Weights of a small mixture-of-experts language model, trained from scratch on English Wikipedia: 44.2M parameters.
Below are experts of layer 7 (counted from 0) of a mixture-of-experts language model. Rows are named router (the router's row for the expert), up (a neuron's input weights, with its number), down (a neuron's output weights, with its number) and show model dimensions 128-255. Each number is 128 + 24 x the weight over its row's rms, rounded and kept within 0 to 255. Numbers have three digits each.
After each expert's rows: a language model's description of what the expert responds to; "gets" lists some tokens that make up at least twice as much of what it gets as of all text. This comes from a sample of Wikipedia text that the model never trained on. Tokens count by the router's weight.

# expert 22
router:129134157123154108166103124128163140144158165108141151143123129114106099153159154130167151159143102163092097145126161119099158139170148156092144139107150149152169111149159088113127131156134155129160148097147142160088117105101133157106080178139134157111139145147115126161156141127092165157089164135102149163173135094140115093101140136154110105134098112155131137160146109167092096134098
up0:122107139092150099085136108128120135159135167126096120098118157116140113100123121140107121119146144144127109218162129091118134101127116104133135159101109098122142117103099111171105114105136130130128107101173123110128145095130120114126137109175151110095137134139123068152142163109119085149121050102144147119137116160115112141082118100110116139093125121114104127122185115142166123108106
down0:109155173134110123182103086147157133133138100152121156134145120144154086102135159126142122074142147067090092108099117137128149131109111188152192112108154182133078112129188113136160086112155135114151109132111141089118099119124108122090116103106147158153127124093132149109116161109132150116142134135146093139151169109148127125119121099150127094116133126137150142152122129146112159113123
up1:139098133155129103112072064127162105157143094107143136129071120131144129126099113172128129126115184144147157150126107131115107155113139136112153124165159115138088152106101180151076187142140119161139136070128158121127121139163146093115089114136157124118100114126144118131113110139069108127086127126129156106146143116159156106151170140104094103159126150133114121135150144124114132141132
down1:091109102083139115148144079155104132155141155118123165129121142129130186155135128116123066121098126111163141161077163092096143118132125131097150115138144141136148109112094083107117097109076129114111167126115150124083089079103154129117133141167123153141104126133145096104141117160160165151139117122124164107139107112134105155138082106156144133120106136107159084106144157148135146121175
It responds to: Personal name pieces. Given names and surnames and their final pieces in biographies, e.g. Thomas, Nicholas, Gilbert, Williams, plus place-name endings like Hoboken.
gets: "s", "a", "e", "y", "on", "ton"

# expert 6
router:129134154122153106163099124123169138133160165110145154145119130111101100161155156130160155153146102164098098145125159117103159135167140155092141139103152149147173104155154093115131138155133150129158150098142137159083117105093141159108078171139135152116137139149123130160155143135092164160088165138103153156167135097141116090106141131155107100135099118155125137161148110159092097132100
up1:134143102133114138157147162135165184094156117135176134112059070127105102074108125128154123128144177139122101123093088099163133132126131134138124128129132106132127078161112119155091110132142125126157132126176094116131124122085108099125107100084108124108114112172116127108138119134088125087140115171144093104167140101139108157062124144127112125145125110117142112146146114145128113162125
down1:144136172130130151129144118125154106140125151130099160157128146152128123118118118105138136127139147138108130105102132122164114103132132132153100173154144126083180088120121143124126145107110157123184092132163123133149131142112138146151127121137168148097124131139144119099116188145069138114136106160147109164093137106133115139138148134094078065116102142135100117154157145121097149114120
up2:108155112132114121114136107143141162142157141154111125157126118126126158149123116154209130183137120085116147121182108149109146139107128125180113148110125136128102115098116086125101131097090159080097138110153107099152146132086121151122100069090182128132114145114136108089144176121100117129125121143136150116136151125097074139069127072145162123112149132117099146086156102136099109144115
down2:142113154112091097115154138094136110129138151123097157113138152113143151159130098078129114105089143103162120107119154133134137143095138101150122142122140147137092094131113111082136122089112174160152097130090142167145174180144133161144113160163100161144086123112123110103134106106109141139125136137112165148118142132124129146133161139138082113102102118113123132125130127080106122139113
It responds to: Generic abstract nouns. Generic nouns like problem, system, model, case, plus sentence-final periods and commas in prose, lists and table cells.
gets: ",", " of", " in", "\n\n", "  ", " a"

# expert 7
router:154095137145158125125085097161086159111114122148135094080152129103112146166133119136113157173159124114150146158103110108145097135103096110205103083109124155153152108141144121091138153085118170126150139117113169147126121127099136141122122094114142158112115129135149147115145142102116136121126113143119104136120164127102147131151174110133083117104133125146128172081152098130189178126110
up1:165127078110160144109120172132162117130098136131133189129165115099111096123150118142134091194111140108165089139101134133098133140124117123148146152113124160160115136136135142141120069108125148169194112125130158159129137072100113116121131117123135117103136156152130101115167109134124146129135070152128132104080170125130116121139089124099150151124134114137073121130066165136141109113126
down1:147105180143126117107101168121133167068151103139120172152106149160149120140099151118150128121120103126116135133133138071189108104153181111150168088142121112135103141116148158180122133132108166123137137113085126124133169106101091148099161127186138107126132111141133088115119131105102154159103144153117143172104174128129122144109146157136106100121115128115149119085125133161126140148127
up2:147111137120153093086170155138140135153116146084073115109106116129129097136110113121102082130121147141142157130126157122151163106162154124128130135134145133095135109124098153144133130116132151135158149047118123087099150096164116147130134153148127075134087112111118161133106161147146127093121131132192092136116196117121119095138143112119108073141127109182125162098121135119104124138142
down2:150139114109155137135140147124138108108112125134137156133115099124134123115113141108155096117153133144143140129157120134056122080133143158108117086128122116160131139110103113140142180082134128098135125140086120124145131123128137164065152111081141071069183136135124108176129141148106175121110157125163129127148140118123151121094142120105126110122139125086131105114096093173089140119115
It responds to: Units and measurements. Opening parentheses and units in measurements, coordinates and statistics, such as ( before converted values, km, ft, °, UTC, census.
gets: " (", "%", ")", " /", "0", "1"

# expert 13
router:125123144136106145161090083170141135160127136136150128169081118091105146167136111157169120162152151172105103172135170113117136161116147155103137124108150160155120148141138097149140122130128166128170145093130114095086091111108112117126093100150138119150149093112159146108108117187141138136131102129150180078118140134126170146155131124169119114165149175178169101081110115110147140127134
up0:132069132092112141141132128155135069103147129144137120126174115119147140074179147155110147119150139098199142124164154140161146095165177112126122160131142133115070131130134122085107120122140123179151173116092152100103112140160128149141131147127093116086147093156125119104131128145080147122109150168125069115139116160133118167127080114117108119151164141164146122139105141151134102126151
down0:154151174141120120165146136136137102159143138112111065160143123086125116124109117173201155128132178128155116120146125133151126098114114076109101144141146107111162151123170121132155154121147102129124112125098159103155107113108163111128127166139164106135125149165137137147100114173112109099081118057141113137147182135110102143113103114144153173156105111128118153142104118122167133105136
up1:149096095088177116112157143095128193164139157149149127136105137072147130145118085121116085142095118123135163105146093091140116108105168148145166133128114121150097089109122121139132123133122121150088101102120115141103151151074122111141157151148142129103141153100142118121133140132053131097123106143128109105159111177110122117144125145127122138097117085130152132118133163112125172137141
down1:145130128098141108099116104141116146112113104086130138101129111103140166121152095156103126125074147171123148132133144135124122128147078132170148074116090164158096126113116107123154177125124114086124129133107143138103134149169145140124117070137110134140112146147115134123145073125141095151134118149144105133143177132109154104118145138085085090141117136129107117101146112146113139094137
It responds to: Sports terms. Words in sports writing about teams and games, such as football, league, Cup, season, defense, reserve, touchdown pass.
gets: " the", " League", " team", " Cup", "s", " season"

# expert 3
router:138112167148088164116119136134144100117144142141135157116144087131186093141120135118077133150152084118121147131155093085131097144094133097163083129153122119146108134122132137136077101096109135126122137082129135123181111098082114122122155118136133148170133141142120099150121137107141137135117131165090141142165164113099144132092112173099163157166115163138140129167103161166145129127127
up0:134102165141121122150109139123158159128128143160132185117100108111157106124122114129143127122172141148169118138169125166120126149118076102101149121120124148122132153115131169123182122122132128126114113149119112115145145106096148148116130091119133139140144138141102163171106093131147128116138103086122129087147142121097101122138158137120127151156166105131144140147136115125121089138094
down0:112134166164107106127096122120140146156148096125094134124098142149137114114127132137143124113126141124126140146192145095124151126124100129135150110114155131154105116135142175133163106133104105212139125138180123129109129106099098122115131136137153156153139128151114147136118133096116124129139114142119143082129098132109119137131130081110136108096102139119112154127163143149134094137154
up1:135111147151141127152101159118141142139141096125131101123179146153148108146146126138104068098110131117103115142110132127141152113115176112126120125125126117190150146136129128098110136116163084092143105124131118137127133099115154136130110181158132126135108127116107173116096155072099114139101159105087189121101103093180115106137145142128124159140145134112130126110117122054142129106104
down1:090118114128103146125115106090154171133113143092147131140128125147125157114133113112147132111117142070141097122157154153133109151169114138114154168092090125091118109171176146148144119127183094134096132141120093149118107083154131076129089121095141091139135091132118139142132075147144111104090129068106116134135115114084148117161112117125117105201138128157182115150141168135116130129145
It responds to: Place names. Country, region and city names and their pieces, often after in/of/the, such as United, South, Syria, Mal(i), Nicara(gua).
gets: " of", " the", " United", " New", " South", " North"

# expert 0
router:165125129137137159166145149118190142100144113122092151077149110106139176164083149140176140137146128113114143153146083104123159144095119138126152170084167095147119120127111134129094118131138118134121127123165093141099140150149160122121158140114145145117126185098149147140113123111110107128108132104125138140159105109137169104120157118152155167122120145150125146094096100141129134152149
up0:169119123145166131088150119115151104096167116149099114120116142086140114101087137137107151136123118098146147112135197102099153090084142155139160097154128137111118153135155114146153121124137117142109094172123124132118126103151138187113120108134150133144134136108151110097130115135136130124126167169114129146076151133164113156097160120131112151119131144125150130119093125066089133084146
down0:130130145084118132147148136109113148120114092139119141130138141089129130119136074114141130160165129126136124129131098173131094157174187157101120110113146105142115163107133136092168108075114146133144114131145172131149088124140110093149157142135146128109158172096076130132152142156116085157139160097149134166134131069163129128121087155119163132157168127147141127168078158114210150128120
up1:138110123096152109113103133086166161157153163122161158134192123150101164143120137114143102108118162135141149090117147117164125134116130129120120117160099139131098116166101130107150113139095127119151157105123153158128137101096089155131147113136159132127096065143107109113073175113100185125152122114127151097073132114145113108157145148157124134096123130077107122145105080124145110148128
down1:108135078124104155103124111137116159148105127141147115136105152114137128117161153104137083125108129147103112112095164119105153119157123083129166143086115126106107151153099132114103144142123154126150172160129144133125113191143126126148085097074088111128094162123168125168101104136155171123132114121126128147139121115143091122133144125149121130114133170139154114115097121142082151131124
It responds to: Table cell separators. Pipe separators between table cells, plus commas, semicolons and parentheses in credits, cast lists, and citation lines, e.g. | Reiko Yoshida, (1903).
gets: " |", ",", ";", " (", ")", "\""

# expert 5
router:064091107095148137088098149155155153100114109146073125152101137155118138135152124167097147103099147126109145138163141104091147160141086128128075147137164118145124143133110129143132084149178152123085098118126083133117146117155166100123190108105136094112141145164125135089126127107158138098154140111142197114103130103147139147137115123123111100098118107175124148127125121135137140107106
up0:166091142115125121150123136156130112117118079098129141130141137123100140145106138123151094116159138130141131095098124156094122125133172143100129136103145111151130108155089137167153133150149110153122083092078121069117115093133112132135093126117118118112174115139097110154154110141128118155140128140114156145155098132102101204134120118132111150146140213137147128133097155154133140094175
down0:126169166140146127074164109098142111126155079123110136136117127077173133113121146151099133151123147161123137128150109153113125111152122156113164121141169137105128117116070126124151166121161117132115143130080124142114134135144110131148103128102099151114107141141123116090144109178171148127133148105143127146108104095136097124119117168091083156164099113090132140096150131118162080060120
up1:161125156130124144121139167125132102122156145151137126147141130154124100142167130159147126174112129126121138173112120162114109130156170117118113125146108059104104103136107128124127147119153134148157150118159127108104137073144128160154153126106107085078141121107169137154107126115067125136138121120130149076139072127083115104138137106115114143139182129160138112069151131104144113113123
down1:118167110116125094125143147152145123114135154133118104140131131113117146141127105139132113132078124156158168115080139139163177147101129122126103120104137140097146134145136133105125180099138132130104111064127162138096156119147105129138150123128136115095156127112122114125071132087151145147179102079126145127143164130139156134087095153109158089145090113113170107154137126104156110153123
It responds to: Section headings. Wikipedia section heading markup and heading words after blank lines, such as == signs, See also, Career, History, Early life.
gets: "=", " =", "\n\n", "See", " also", "De"

# expert 8
router:126131151130154106164101124129161143139157164118150152147119131109100101157156152127163156150144096166097096143129164121096158132172143154094141142105150149145176105150157089114134137156127148129156152098139136161088122104088143160108078172139140153112140143145123123158154145129093161153087158135107151164167134094141117095103145134156111108139093112154133139159145104159094101135102
up0:084139178127107123159129170134130137144139156119115152120127118149126116140129105127160078151140110109126138146113136112170158090074158108146180131155130106155095099130145130129118074133158110135126102136134142145159099148114163160118097117098122167094111166158116158128122147131137159110113073105104148101161136099135108143137130144119162101131142172124094104136115181116126143123126
down0:096093109087129085105093141113138148100133140162136090113121090113134130150101168119125080090129167099104100137119117105121120136072122115117152151148130116136148140110109103137145131105153136079133147156149141152129114139143164114175121167118109106124132087158115140125105119121127165103087111130103082115130125144161146135077100133177125077115118128133116106113111120138137095108074
up1:115142167134139100161139134113121142148112105114130133138119124087125092133097147141095124108102132110121104126135141121175115133136153146079114120143086117123129147099153133168139182126140111137134145138127120121144121084169136115140161182112109083108133174102152142077141101134082097126174120120114163121133147143073111134112148129103136110128148178126141114129126136094117163134114
down1:116108170111136125113090127099105154139110115158123118092159171145140152130166109137170133124164152108174140093153102083142119140164099143146162118141109093117129122131116111091092112184126154152150162132118092114161104122129105112112172161117109153163169133135166124141179118104127138136128119166133135113167138092150125115105128110170161147104101120107090179099133143174098081132087
It responds to: Month names in tables. Month names and the in table rows and dated lists, e.g. 11 December 2017, 28 November 2008, plus mid-name fragments in lists.
gets: " the", " 1", "\"", " November", " October", " September"

# expert 21
router:134132159120156110168102122127162141137153165111145155148119127105102101158157154135161161153148098160100100143131158120097160134168141158089140140105155151148164114149155088112133137153134152132159146098137140161091121104094141155108080171145135152117141141146127127160151143138092160156087163142105150158169136096141122092108146129154112101136101111156128134162143106165092104133098
up0:123132156155136180151120145095141121134114140124083117101106123131144104166150163152091145101161122167105135110073092153165092129146170124122128164162155116111114129159110142163144168119156146130109109083155149163110123160110122113122110122129108133128094146111121130131093113123106123112100100107133148132160123162087064125125112140126111124140125128119097093127125112135135090124089
down0:123108135130121149121116111126115112116082152139123115087121143159106148111132159122100137101117133116097139124129145099148064094125109117104094131141124104112116130133116144117114168167136097129165103142100131136152141122091141170148146215101130118113142112180137102126144105153080095170158157143155181089083131148133156092146141109153166155115121132147147074114136097170106110094113
up1:136119114080105116109114143115130108106112141151168127169120120135146146157125166136129093127142122103131113135114138101120119119098120159100098172109161123129143146100087166117083153104142093117159176185155112147132179105146131109173131120093105075166135152120130110151131129138072088128139143141096122177141160142159087130123124135118070106135110123091100181140172143144151129144150
down1:135136129133078120122088157174147142096103128134137113120130119154113128116152124153126127107094147104112123160162161115059114112123104158135145103113100154124128150127153172118098162115147130136107122144087138136117164162161160148162094085100136127123132141130083185110132149147126116110126109175119130142075093173113127115122128141129039112110100144134116162147147164132125085139114
It responds to: Taxonomy and list nouns. Plural category nouns and species-entry text, such as species, plants, songs, Latin species name endings, and positions like MF, FW.
gets: ".", " the", "\n\n", "s", " at", ")"

# expert 20
router:147162102094150088099146157080114146133148137091131137134098141172136105101142127102140089125133100116134112104135123147140140171099129153090183154100144144085111132099168184096157127142135102089148138143114155148117127120136113137124119143124132170113135149151104148138131141151104126150155150137157111124120103095131095134152135099095115145153150087125107082095140118120138122127118
up0:119110153145121123124113158145140145101166122155127148115140149119128121104098104062180170079126119108128144161117144126126076150191132131140139130112107121126140139127099116114132098105115135136058115166109160131152115139120127136111123103111107106060091123129114120140126116132156117132111151082167139127151104121112111135109080159113123155110109186107181103092134131159101133110154
down0:156138125167112187124140176099127183113112171133090174134119154134145163130135113125192151126143131132131111116122084105155128138146106159100138146116173165108151147189108139118130157144103201165084137143125125133104116146149106170123141101142138119117117112130129076139136140155144127123078154100166156169156106116118112159117110125173152155128110126161190121116131157151137130148114
up1:124131149110145145161148139144110127123143144128072113137158112136086110097109110101167131077131094161117166147106147094123136121123133144124134123204135114121154128110139138139155138100150134105124108135125130130089145115099141083127109111093153158123158078140129166133102126100098132161111165128118161206132149162115140142147143151152106091130100152112154149152141160117137138063116
down1:130162102129174121168091120138122091165100155115082116152181095150132112130079141143161151114117121118124134109125116145144141127097164114113153123188135144090139103128123126135117114139129119135180105140124129144125113105097156130122122101128089154097163133137135142099149147127124098118122146146119129169143113119128178131118169128144093126171142129116134143132145105141174159090133
It responds to: Verbs and auxiliaries. Auxiliaries, copulas and predicate words in running prose, such as was, is, has been, became, used, and adverbs like more, quite.
gets: " was", " is", " to", " as", " are", " be"

# expert 16
router:128132157123154104163108125130170143135155165113145156149115132107100100158160154133163157152143101165097098140129161120098158136174146154091140138106155147155167122151153092112137136155130151130156146103150140163086117101089140159105082177140135152112140143145122130157155139136095164160092165136102146158169131098140118093101141134155108102132098114156130141161146113163094101135098
up0:161172097103140161145119125112107153128140113140089135107109120091137133143172166131122096135119110120130163092163117134146086146095130142134123138110128066124075077144111114140063166091086139135129129105125135129110142155101103149127115101124124151151111152126099130158116117135126169118151121114145164147095133120159108108142077158140155136075113076133139113158115167131131115139121
down0:148160122078150123114136150074164130136143104153115145112092099109141172128083103143090126120079136085135133110126135167163132099136114153121133145133108085113137123091166146159153094141133152120142145144143131087127173115159096136141145065136115141104121109149125132121117198137121128166141179111154115116119155167109146123107149123117143161135099125152102124080179130124155128153114
up1:135142135147201177123079128138127138154139156142155101116102119059096130098126089116130132129104193127145132107128079138120095158116099125098113159121132144155101099107133124158126142112131142125128123138151115171118142138091133152093132127147156124150157113159110143118142168117087112115146130144084153101150100132138083157122144106143109109107140088083166109115149159132109092109157
down1:164135137131109139185121139133101107114094135103142113145118096114156151094130105099116122153130084207161147111104120168160105134156147140073109117189143147154129086146167156108111140148156098162107123109141147110120138112160146110121131137120177102121150127110122138145143133128115133089132138142112153155113123119146138116108172136114112151077111092096096128144123140139125115139134
It responds to: Dates and office terms. Prepositions and time nouns around dates and office terms in biographies and law, e.g. approved on, in 1964, following day, In office.
gets: " in", " on", " \"", "'", "In", "On"

# expert 4
router:124127155124155106164096125127161137139155167112146151148122131108100104156156153131160154149149101163095101145131165114101158135172143157096141138103148151150169111153158089113133139155134151134153152097137143164090120104092146160114078171144133151114142147150122129163156148133093167154087163134102148154166137097138118093102143137153114100130097116153120139163150114164092097133097
up0:154133105110126187066107101140172118091153082107141165192162151122134134158140096108125115094110101121122136106157128150156134116158117122126119093147116135088161130131101088133102123133113116112135111132109137145115122135115090112135121131131124137142120065144136124089148156093170145142138086123140132145132140195158095118116127129162156097103106157094147123113132136125123125129131
down0:095153112123128105118104131137151143184170172109146141132094097146161106116145113125157129154079152083125134117147138098127099105147128083127131107093124131125109084109129114107114101147145112115121133118086143141121116139128080147115090157064130113130131148136109107133109114127139104120187093144147131102090144116153137150117131154147133083081150141138189126071115100137128113068092
up1:097132137145049124152146133101144119131140142134137106147112123143135114137129168138100108125153133083154130153078128132130127094116147121154160123124092146124127093122144144115168100068097095121122107120124118115107132126116132117159126176105124119145171136116126091165094174106132165124104124098132133162120076141119112129094135091123105146076162115137073121095138131124119109099123
down1:126135110133107086115135112178101154146147131109109124150120155126129089117129163102133157146123106136111191170133173123123083070130131137085107135119087149166110161104136074127118143107138119169122111136117123103123159115146119141164110139155114175125097144096186154114159140049154127140103129113103115149137139135137085131123106128143083102139088123134100118163161108137147133146130
It responds to: Topic words, sentence starts. Article-level topic words and sentence openers in prose and headings, such as political, religious, novel, These, the, often after line breaks.
gets: ".", " the", "|", " of", "\n\n", " and"

# expert 11
router:126132155125155105163098124128165144138158165112149154150116133110103100157155156134164159151145101163094099142127160117100160139171148160096147137108151149151168112151154090111130140156137152133161147102141139159088124099093140160109077171142132149117141144150124129158157146130097163159089160136106152158168136097139122089105138136154110098130098110154128141159147110163095101133100
up0:138124133097127153178118125086159170126144096138155148094160132103168165109160117117130128101113097098147137103176113139126180130139123120122074097134140131107183103133103138139144178143120100124110119118078156108140093116160120161184109140137146155127159109128107132122147113134147139126120108146112092122131127117112124148143108145135148121156106122133111127149133105124131114140146
down0:119162116174168132147113141142102140108139123117113143111154140097144116120161156168094146120126122112115060064110148184133095100131151119127143116161142125144139125178106145114170155142102129142136140174111123144104117098120097108105139124141137147113155143209111166139127149130132150140106118134141127130114126121086078180101146104162136139069124136152117105148102106092166158173110
up1:113117133174132132118118124115154148138123125144141092129093138125145155181154176158132133105124128117122127116102121132102115152132116163133097157176165168140144156153125102077158119135127189163155170115154117116163126141204119133127153140119158129100146078131125107119130112150121176159128158142097121128128123114129191162145122115129133176140077129151123152128145163129162088167103
down1:142116132134153096104083097114111120112087137103117125144095137123134143150108134140084098118118132101095111115134140130099159118117098127126145077154147097155138100085098118119106111115120132147153149093109101160131144107104118106171102118147122097147103065132092112108117134139107110124084103110145168118120162114121085102105148116144166142180131152101091132095106113130116103099196
It responds to: Biography and mixed words. Word stems and separators in biographies and tables, such as born, creat, advoc, dis(abilities), plus dashes, commas and pipe separators.
gets: "-", ",", "|", " his", "–", "°"

# expert 1
router:129128152126156106162099125128161139137156166111145152149115129107101100160157152132159151149146100165098098141130163121097158135172142155093144140102148153149174107154154092113133141155130150132160147099141140163087119102094144162114080173140135152116142137143120135162155146136093165157089163138101151158169137097139115093103141136158105100134099110155124143162152110159093103136095
up1:144093136146120116125149107109169135146114143133120122084066096141120102110120117149113139157180139148141094120133130092083191106110083144145146108077124108142113141110114165164090144127141130148144157078119136071095102123110147121108168137126166129127092106107140153132143120141128124146153160139127114111095142121146138151148123147145118125119134109113108148120135103168166127164127
down1:144132140128124120128093107128114106105125129114117077134108109093105125146115124148135119101093137127116138128100119137109125131123139122155156112128152127104088106141073165102114117135135132165097088095151135155123135112147133116108124094127123115139152147085109143149131152120120144127096126093085146147161138108111127113135065144136119144143124148134150131125089135139139154128175
up2:145139128085148088119146101137130119108150109110140126140108160105127094138092128159137095131119118141152151121103115135130140136137116095131101114077145135128159098099086122124140127108125064146165156135173117058144082132153107145113104107136142110106117088131139128185152172101125126086111121133117163126151127144128163123139091103127136093126138124182124157155163145191119126119116
down2:105129121117127146113119107155154149130119115112104135129149094119153123122163137119125117096148126126110107172180153149142123189143123101128150124142128092121156168118070095103088103089119162139156140132131117119172103126128179153130149120117109143121143093117119109116120146118113112088098143093139092122146113127086136129127091121060138121146137096137153166087148111129118158141114
It responds to: Table scores and numerals. Digits, dashes and separators inside sports score lines and numeric tables, such as 3–0 and 0 | 0, plus decade words like 1960s.
gets: "–", " 0", ".", " a", "|", "0"

# expert 9
router:123134154127151104165102129131160139139154165113148155146118131108099101160154153129162152153148097165094101143130165123098160139176144154095143137106149150151173115152153093110131139157134151133158149099140141160092117104090144157110081174141133154118139146145120129156155143131097163156091161139104151164169135099132118091104145135153112099137098115157121135160155106162094096127099
up1:133139138144115140094160166115121176150132122095115117132105122137143117108133159076130108175151104142136102084098134129145138105122098120128154199125152118136159121098133119147154097150153150128123119101166093162118103159146147128138121137092073109143113158134147137140114118098147160162145117098121115091107123120112080140133117113130142053123112156117175063111149125113148120111142
down1:141084122114139120103116119157146133125126080125155136130155106145100133162152124123135165121167145134115105135123151183119123113108128128144141086088121116168161147149143124123126107116133100123161138165113086121127128113102189147098139163179162091149127121129080139054110106141104099130091109116123089093142104121145160148140144163113136132141126144153112162142139084153091157164118
up2:113150155120109131113059104111139146090141150136124118071139172154104168135145171091120115088098136114124095135142145131126137127094105151135140073141092101122138146137104155099119134138111125148136103148113124120127091179073135128151130165128128119089124096124118101130126126100096120131117105121142140100138140150136108131151145129150137107098110105132129127135105139127119140108122
down2:139103084154120084148104106156146132148139169124110112134108099131081053121124108133121080135111145090139096117115142119124112113118134121142118135095113165124141095130180092141167145083141129100147081153139136114147149091152153168177188121161154095102111132087116139134126126122105119110109150108143151122101140097092151142121166111146126129099127113147147101103144134137093107175115
It responds to: Mixed prose and tables. Scattered tokens in prose and tables, often list dashes, sentence periods and the/of/in, with military or place contexts such as forces, headquarters.
gets: "-", ".", " the", " a", "|", "\n\n"

# expert 2
router:109089170125160116122143125144091122101178105125156096106154126093114165101091169144109107129136184132099110128136099153117126119136151106138142104138118092113129101151096116125137097167121083117128207140112111128105138115126150108138180149137093119156100119123134127125168132138155126125115151151137072126132123182151120100144160131131108100096091117097159141117136162136131129113102
up1:108176162151145077141141140148160129111166110151119144142098144141143130206171114113112130127100113138145191126116125102145135177111074092137111108135093135150099107135147128103127155128134163128119136176120132080137141134111144118102115119141128093088135108132149141124152105105108089179127157170159140113153124133146105123121133101127159171142142130112109119121133136145135112137126
down1:135130148149108078138189116095163171108101123085121106183114117119142159144146150073160128070124115137107151141112152115124120139101110140131145108126107110084114124135140136112121116086118124164154101120154165135131207120107103107128100118165135142102101119147140159106158138116106121143147114105130128128123118119147151109135139105172148098142144146122124093085113135112140132136119
up2:128153129146096129128153131110149178179126106116134158116121140107111137175156123128129123160155162128155111142138096102158100072112096156118141138135209135140129118147124130126115126145103122138151120127133110149108180190105118101130110151136123111146113113154124096114146121138112100107100127146133097134176155137117157132147148159128140126115114147124127121131168145151100107120135
down2:122144148120168108123126125135108103115146107093137141159161110169174130124108088115154107133117127115136127147141154147086141172135163138112175143132126103105129122165130110104115115141119135168149157122138145106099116108150110144113158131153103099128101145120099211133132071084139121119127108140180157147123139094136114127144128131116125120092130125111182166126153133093120144105148
It responds to: Infobox list markers. Line-initial dashes and line breaks opening infobox or taxobox fields such as Genus:, Clade:, Born:, Genre:, plus bullet markers.
gets: "-", "\n", ":", " •", " Born", " Order"

# expert 15
router:125137155129153102169105124131158144142159164114144152149117130108100102157156155131159156150147099166097100144129163120098161136180143152091140136106157152149171111151152089113133139156129153135156152100140137156091117102097144158107080173142132154121141144148119127162152143138093163156092160133104152163165138097141120092106146134155109104131101115161126135160146112165094103140095
up0:100146120115124134145093121167095139168100137101144141084112118106107154143109142117152152130118119142127093119164115115157157128138148081137125117114085135147139110146138195109129104109102141079152106127089169143170156142078151139127152131131114132084160127117062149130112102130153119121143113087130089130122130167087143110133123135115077103113143114099106128092153129142113163092136
down0:075037136104134120145111127091181134104162095119135163155123097117117122120148113143157098142131124118149136118108113125155130143070125118104096129151095120142142128108136158129120155165084129124121107134113123113110100137120149087109085104154163105131070110112130116140108156109118117133131136111129124112134124116106121115133095106124174116127107123124131101047113160091152129127146
up1:121107162135105153138108154132105101137151111111116106125121158104055098123126106120152124127159105135105131136111115133103114177150122200166110143120161068095147129105110123136142082102139129145129126134116125176140156125173125098155109111101171160132133152184103158166098128130110139122150143122138127117152119143093098113139127120161127130149108106120145119110143122106119110109114
down1:192135104088146152095157129112162143107128113129161097132105102104148117127155157103150144122149141094112113176153138147100151149123154078120134114114110108126118112124145078116108115141158116115123120104135151152093146096126100180137104118140113132123125069164129146097144174128170128108086106161154147119126088154171142111149106123113110138128118104110146194128140093113156186129100
It responds to: Abstract noun endings. Noun endings and abstract or family nouns, such as -ity, -ment, -ness, interest, security, daughter, wife, marriage.
gets: ",", "s", ")", "ity", " May", "ment"

# expert 17
router:130134151126154105169102126126161141137155165115148155148119134109098101154158151133167154156151099165100099146128160124095157138173144156095138140104153149150169108152153092113136137155128145127158148098142139162090120103094142158108082174146134154110141143151122125158151139133092164158087162134105150162168138097139114094107143136156112105135099113156126141164148105163092097133098
up0:098159166160159157157120120097156133153088126103166110115096104129145160103104068133118103144120145147140136126062154089100129120121144157122081115095175112137146097104117101137094107150149155113108157111172108120193137146147138128120093084145141126158122144171130143112130098130168099138121136148115091093107115070131112132119194142135172151146167123137148126138115133132098125124135
down0:155132194168134099106126076155113152133151116100121126112113111070124144122135137123131035151142142098135090103154130128136132085167181121130086138143139178115143135116093129152137109114106135116166120123119114098134153137120097152120142119129135132149143149153128128121174127127114133107135121144117157162123135115124128101123103146154102127112138173152130137091133137121128120112125
up1:084113147147175114117176116133112152113111082137135115128152121095142146134163151132167138156097068118132142143128107120121134120097104131138165099189119159118113142158150138136102090142082149085096097101113182123127154120144136094127153096121119172148134158108139127118142123111089157109118128149124141141120129117153115109087138120107107109165151146096116129134094109129118127117150
down1:114119128135130142154117102121122150165121145132101137168122139172126114149107143126150151109145108164088136159117080102122100120133147126136143133093139149153150112129126195085110109149161092104127149110158140124114151118144132124098114084095148086125124129117113131146175140174114112134110138139149072144125119142075148171101074127110090171134134114124125124112071122118133119105138
It responds to: Table cells and spacing. Spacing, pipes and cell values in tables and semicolon lists, such as vote counts, Yes, and indentation line breaks.
gets: "  ", ".", "'", "|", "\n\n", " 0"